Experts of a small language model.
Size: width 128, 6.67M parameters.
Below are experts of layer 5 (counted from 0) of a mixture-of-experts language model. Rows are named router (the router's row for the expert), down (a neuron's output weights, with its number) and show model dimensions 0-127. Each number is 128 + 32 x the weight over its row's rms, rounded and kept within 0 to 255.
Before each expert's rows: a language model's description of what the expert responds to; "comes before" lists some tokens at least twice as common just after its tokens as in all text. This comes from a sample of Wikipedia text that the model never trained on. Tokens count by the router's weight.

# expert 0
Pipes and semicolons separating cells in numeric tables and semicolon lists, usually after numbers, e.g. scores, vote totals, genre lists.
comes before: " 0", " 1", " 3", " ", "\n", " 4"
router [ 66 111  78 140 117 158 134 174 157 111 165 119 151 119  94 124 170 163 131  95  77 151 151 159 112 133 180 106 108 201 126 149 125 158  98 125 200 112  63 105 122  86 105  98 103 162  76  70 107 107 156 148 105 144  98 186 152 160 161  58 134 172 111 136 144  70 126 155  69 153 139 180 113 139 113  95 122 142  59 144 118 145 154 169  98 147 189  95 159 109  77 148 152  75 154 155 110 113 134 180  99  98 139 104 105 139 106 138 139 103 138 122 154 128 111 144  92 137 167 103 121 206 108 173 137 108 107 139]
down5 [185 174 133 148  82  28 151 138 144  98 128 151  86 149 108  81  89 145 131 138  70 149 114 177 119 158 115 122 147 113 147 159 128 104 143 212  75 136 118 126 144 151 112 161 139 151 132 120 206 134 119 158 140 130 106 106 178 162  94 152 102 111 105 104 167 170 128  95  43 175 164 128  95 138  89 107 133  87 125  76 156 122 158 130  76 149 127 125  84 149 152 145 131  81 107 109 162  95 143 148 183 111 124 116  99 117 109 133 129 115 178  61 106 140  85 103 134 148  90  77 162 140 178 144 118 153 186 152]
down6 [110 171 106 140  82 123 110 183 162 181  69  88 167 147 121 129 182  74 114 106 142 119  55  85 134 156 150 106 138 199 148 132  99 100  96 121 172 199 142 135 156 137 114 151 135 138  96 111 102 127 107 114 174 108 100 136 140 140 180 110 114 148 146 109 179  59  84  64 165 100 182 104  83  93 118 152  91 129 179 145 107  97 149 123 134 159 137 137 159 127 105  99 152  95 156 120 134 135 125 181  94  73 136 133 160 158 135  86 153 120 129 162  80 171 115 123 133 174  67 158 198 157 103 113 131 146 155  92]
down7 [210 149 105 136 147 110 139 162 138  85 174 143 133 152  84 144 129 141 171 148  76 172 107 109 145 108 143 127 141 111 136 163 174 131 125 154 186 162 103 170 121 162 147 146  96 123 143 110  78  80 137 106 153 128 165  83 180 136  89 155  98 117  62 169 162 103  76 119 172 123 144 102 154 149 140  89 118 100  93 113 145 165 101  89 125 128 113  83  96 131 123 138  89 133  91 128  58 159 108 124 134  96 124 111  62 180 131  71  83 161 116 181 128 146  67 125 166  85 132 136 120 174 113 218 131 181 169 140]
down8 [145  91 135  99 110  77 118  80 146  52 150 114  34 119 178 149  99 175 163 162 167 160 142 168 146 126 243 153 124 110 138 142  96 145  84 148 131 115 135 141 174 148 146 117 115 119 104 136  51 154 165 182 149  55 130 116 111 145 140 112 157  78 178  74 116 128 122 126 115 128 154  99 161 148  97 140 171 103 133 113  78 113 141 121 129 106 116 137 116 110 122 173 113 137 169 141 156  91 148 109  90 116 139 157 135 117 114 110 147 216  98 142 171 142 156 158 160 151 102 161  78 139 150 104 117 157 126 181]
down9 [140  99 105 174 164 104 131  96 106 156 116 123 141 158 123 132 135  63  79 125 120 117 121 180 108  99 107 125 147 132 130 116 157 101 121  95  60  75 141 139  90 156 118 120 136 124 103 110 116 148 210 118 145 160  97  84  96 152 119 145 121 120 131 165 104  91  45 134 122 183 167  76 176 127  76 156 171 142 169 126 125  88  62 116  92 129 193 125 142  92 143 124 164 143 156 137 152 107 133 147 174 147 154 119 147 103 113 149 134 214 137 125  59 134 136 107  51 133 172 143 178 174  82 138  53 150 120 133]
down10 [ 69 111 170 130 119 100 129 129 125  94 190 142 109 129 138 130 157 183 141 143 113 101 144 173 108  99 107 173 159 148  91  93  50 146  99 105 161  75 180 137  73 116 117  93 190 110 166 121 128 130 122 201 130 120 101 126 160 122  98 178 130 103  95 101 124 165 147 152 167 143 130 140 126 192  62  99 173 114 116 175 200 117  87 119 175 107 142 124 134 105 132  71  71 171 110 166 179 196 115  97 134 139 140 142 128 134 154 141 139 136 167  90 129 149 113 135 149  98 127  53 101 115 164  92  97  84 130 145]
down11 [162  62 106 146 181 148 104 108 151 165 102  87 161  75 173 139  90 123  87 167 184 153 100 129 111 143  97 135  75 129 181 113 135 103 139 130 114 137 179 118 137 134 171 116 110 163 111  90 153 129  86 156 137 132 112  93 133 110 104 139 107 164 135 135 156 147  96  79 172 164 113 125 125 104 131  99 128 119 127 117 141  41 125 178  79 149 171 123 105  82 113  90  95 123 128  92 177  44 143 150 122 137 139 161 114 159 130 108 148 137 207  86  60 167  98 132 108 106  96 167 216 142 149 198 139 115 134 125]

# expert 36
Pipe separators in sports and election result tables, typically following a rank number or name cell, as in 1 | Honda.
comes before: " ", "\n", " M", " S", " 1", " 3"
router [ 43 126 122 114 151 152 122 158 130  91 180  89 136 152  84 123 157 128 109  87  88 127 109 174 118 165 151 121  94 118 150 155 108 120 137 156 126  79 124 140 143  95  93 117 154 135 127 120 109 162 138  86 151 111  99 134 149 152 177 122 158 154 128 145 156 115  93 171 100 137 139 125 124 139 112 178 120  94 113 116 127 136 152 142 155 127 121  88 176 113  96 116 219  19 164 125 151 135 140 242 157  65 188 126 156 178  98 157 157 109 182 143 125  78  95 132 117 119 103 105 112 160 113 205  99 104 101 135]
down5 [156 129 168 103 125 188 129 153 142 125  88 157 157 198 127 147 129 100 130 135 108 132 138 121 127 129 150 161 182 119 118  64 181  84 123 106 145 133 106 178  90 125 104 141 127  88 142 149 151 141 114 138  52 111 180 143 144  94 145 134 140 161 163 132 171 176 163 140 137 172 104 139 190 100 115 146  73  98  95 170  81 107 104 135 207 152 155  92 166  80 192 138 119 130  72 163 122 120 134  95 138 203 151 150 172  94 108 165 128 148 100 130 155 143 137 105 124  97 131 155 185 182 137  69  71  95 126  88]
down6 [130 114 106 176 126  88 168 125 162 138 153 187 151 172 125  63 148  62 101 140 107 125 135 132 126 174 121 125 123 150 141 102  91 101 173 173 179 175 110 182  97  61 112 149  97 179  77 160 169 153  75 168 129 131 115 170 177 172 123 178 144 150 146 150 148  78 174 107 155 126 110 103 110 151  71 138 146 145 138 169 172 166 139  28 177 137 113 122 144 135 130 126  40 105 131 121 110 162 128 100 104 118 121 113  97 147 119 120  86 145 142 152  98 108 114 127 146 100 136 122 161  89 112 149  84 112  68 107]
down7 [153 121 108 109 111 142 122 128 134 188 156  90 158 124 105 118 101 144 154 147 122 117  91 149 106  82 134  87  94 184 101 149 184 101 103 128 147 113  72 131 137  73 138 116 130 135 166 119 141 100 143 105 175 197 125  96  84 112 133 120 129 135 151  42 153  81 101  95 119  91 188 122 171 118  92 165 121  98 129 152 158 134 124 136 132 144 162  85 166 123 187 144 110 137 143 126  99 153  93 102 107 142  98 177 133 135 125 122  90 124 134  55   0  91 168 105 111 119 124  89 134 137 164 143 109 124 134 139]
down8 [122 143 125 150 186 155 127 162 139 150  33 144 144  98 134 147  78 166 165 133 134  49 107 167 131 151 169 148  97 122 105 175 115 119  63  98 130  94  96  73 115 183 168 139 184 108 142 141 135 149 182  98  89 132  77 102 142 166 100 131 177 116 156 105  98  87 119 143 107 127 163 165 139 137  68 164  87 163 112 108 128 153  62 157 159 145 186 167 133 126 163 150 130 164 121 141  76 112 170 127 112  63 142 117 171 150 142 138  97 153  91  81 142  90  84 125 185 149 149 129 136  75 124 120 137 102 118 145]
down9 [149 138  81 126  87 125 124 101 142  55  93 154 106  75 119 158 183 118 181 118 105  91 143 136 112 123 104 140 127 138 104 123 104 144 146 122 143  95 181  94 165 125 104 158 167  98 100 169 148 103 150  78  73 189 135  90 144 104 125 130  83  93  95 145 146 157  94 156 150  94 116 100 128 130 107 107  98 192  90 176 168 121 151 143 161 175 157 165 107 135 128 117  98 123 105 173 169 110 117  93  83 113 156 152 102 162 116 141 115 138 200 123 235 105 126 189 121 138 163  96 105 150 176 143  49 175 124 102]
down10 [141 143  92 126  83 123 125  92 175 141 126  96 120 144 125 131 129 161  94  86  92 135 119 202 156 145 155 119 128 106 115 109  54 144 112 133 167 122 142 156 137 132  58 144 178 143 143 148  73 199 108 177 137 107 115 180 102 149 110 135 111 126 214 146 196 116 141  70 119 150 104 176 101 157 113 137 151 105 171 140  87 128 100 168  98 133 115 107 162  99 105 140 103 129 138 194  87 107 132 153 124 143 167 131 119 118  81 109 112 186 138 179  56 159 181 151 129 135 142 170 105 180 187 125 119 192 161 106]
down11 [155 151 116 137  90 185 124 125 145 149 138 157 125 161  85 103 155 136 148 174  58 137  61 137 108 157 131 129 168 131 164 156 173 175 186 116 156  94 106  77 158 126 107 154 155 131 185 140  90 168 108 127 163 131  75 103  48 139 108 119 176 128 135 106 164  90 121 144 124  36 119 126 140 115 133 109 160 125 112 113 157  87  93 146  71  87 167 143 123 138 126 182 139 196 144 131 103 136 160  77  83 157 123 148 128 146 152 114 123 156 101  80  62 114 177 134  97 149 144  96  64 152 102  78 126 173 138 108]

# expert 34
Initial capitals or syllable letters in Asian and other non-English names, often after hyphens, as in Chung-Hyeok, Po-king, Prakash, Miyakawa.
comes before: "a", "u", "ar", "an", "i", "h"
router [111 166 166 152 141  95 182 133 172 121 157  49 147 147 105 195 164  99 119 102 143 171 114 148 100 153 106 122  80 187 167 127  97 127 143 112 121 102 156 138 156 130 198  92 117 158 114 157 147 114 144  65 147  90 187 145  99 121  46 102  99 143  85 168 122 175 116 154 101  78  99 131 146 105  99 103  97 172 138 192 139 116 100 146 115 157 132 155 147  87 161 145  69 132 128 125 110 123 117 125 101 148  90  72  99 130 176  88 133 119 108 106 122 179 149 124 126 102  45 115 156  71  96  87  93 135 113 107]
down0 [169 155 158 102 152  82 155 139 166 141 118 137  91 171 121 137  92 108 105 116 126 128 103 196 126 109 126 147 148 165 108 162 184  95 161 136  69 217  80  97 142 115 116 175 132 111 114 129 134  95 122 159 175 138 152 153 133 111 107  76 161 129 126  98 112 107 159 106 165 192 126 146 170 146 106 123 128 190 121 131  94  82 141 140 151  86 114 184 152 142 105 117 127 128 147  75 163 149 127 136 130 111 146 169 128 169 113 127 216 119 140 135 173  87 156 107 136  63 144  44 201 107 103 152 133 136 205  97]
down1 [132 144 100 125 138 174 158  64 130 137  78  60 159 171  82 194 149 159 132 124  71  54 140 142  83  79  89  60 158 127 149 140 179 122 126 137  99  76 145  98 143 117  70 119 140 115 132 105 109  74 108  65 161  98 146 137 137 129  97  98  90 106 149 161 149  83 134 141 157  99 135 118  79 133  75 146  87  93 120 108 134 100 151  70 158 157 132 157 161 157 114 101 120 157 123 126 140  68 121 120 129 140 148 139 131 118  60 137 143 124 151 130 210  93  93 185 101 147 145 148 124 152  73 122 112 114 177 151]
down2 [137 127 106 151 148 198  76 100 115 112 175 116 163 170 125 181 184 115  81  76 154 166 126 133 129 133 149 173  89 105 137 176 133 119  93  85 152 114 118 173 123 115 108 149 106 170 170 117 164 136 112 122  87 102 126 124 125  92 162  94  84 189  92 193 145 161 111 110 151 112 123 152 106 130 121 120 164 160 147 114 128 154 151 164 105 104  99 152 159 149 143 105 135 142 149 120 162 147 118 159 165 130  50 150 149 103 142 126 207 132 117 121 121 121 148  49 117  72  74 188 147  71 110  86 179 172  83  70]
down3 [150 151 107 148 153 145 107 111 118 202 156 172 158 111  97 176 104 103 155  99 146 111 171 117 194 134 154 138 149  86 143  73 137 104 178 149 152 118 176 145 188  92 120 110 116 143  73 120 168 193 132 182  55  99 154 131 182 160 122 165 139 156 144 144 153  96 100  60  48 123  84 108 143 142 208 130 127  88 116 132 152  99 135  89 129 134 116 142 122 126 154 148 150 159 137 154  21 129 118 102 164 109 160 148  76 131 108 176 107 134 121 154 117 116 105 122 136 108 119  77 101 139 115 145 142 102 112 163]
down4 [137 172 143  65 137 127 124 140  50  69 119 109 127  93 130 144  90 146 104 160 117 101 136 134  66 156 197 161 170 134 157 170  51 136 163 169 129 151 137  89 122 100 100 128 108 110 120 121 102 151 126 149  96 151 156 120 128 116 110 158 128 133 177 115 173 134  85 140  78 123  77 112 142 101 183  79 185  99 159  82  81 166 130 114  99 168 110 115 172  87 121 168 112 129 164 121 170 172 148  93  90 122 119 151 136 100 108 187 112 169 158  77  81 154 100 134  98  88 157 150 195 112 154  83 167 161 103 123]
down5 [166 109 103 113 133 161 106  75 136 100 138  76 157  99 103 124 165 120 113 138 102 177 146 122 115  91  95 147 164  77  96 108 139 174 139 170 100  59 187 127 100  74 115 105  81  99 106 142 174 123 123 163 159 102 142 147 139 112 141  83 106 144 122  90 109  88 142 164 105 168 137 163 132 192  72 105 189  91 130  96 177 145 178 156  75 130  52 129 162 154 142 154 156 124 108 156 122 149  92 111  78 174 107 108 144 153 108 151 145 150 186 151 157 162  99  59 183 124 148  97 127  92  81  95 169 106 136 110]
down6 [169 111 108 121 118 185 121 132 190 109 113  76  67 128 169 120 109 120 112 187 128 116 122 155 120 123 123 156 192 136 139 104 153 136 110 104 147 140 142  94  99 205  72 126  94  73 164 146 106 115 143 152 130 125 205 115 173 158 117 132 173 125 136 128 101 109  97 128  74 135 130 119 120 161 138 150  92  85  96  54 140  90 128  90 128  84 132 101  60 156 126 102 120 103 106 161 125 126  87 146  59  93 153 109 208 145  76 141  99 165 106 173  58 192 137 128 111 124 121  95 152 156 144  94 154 140 167 156]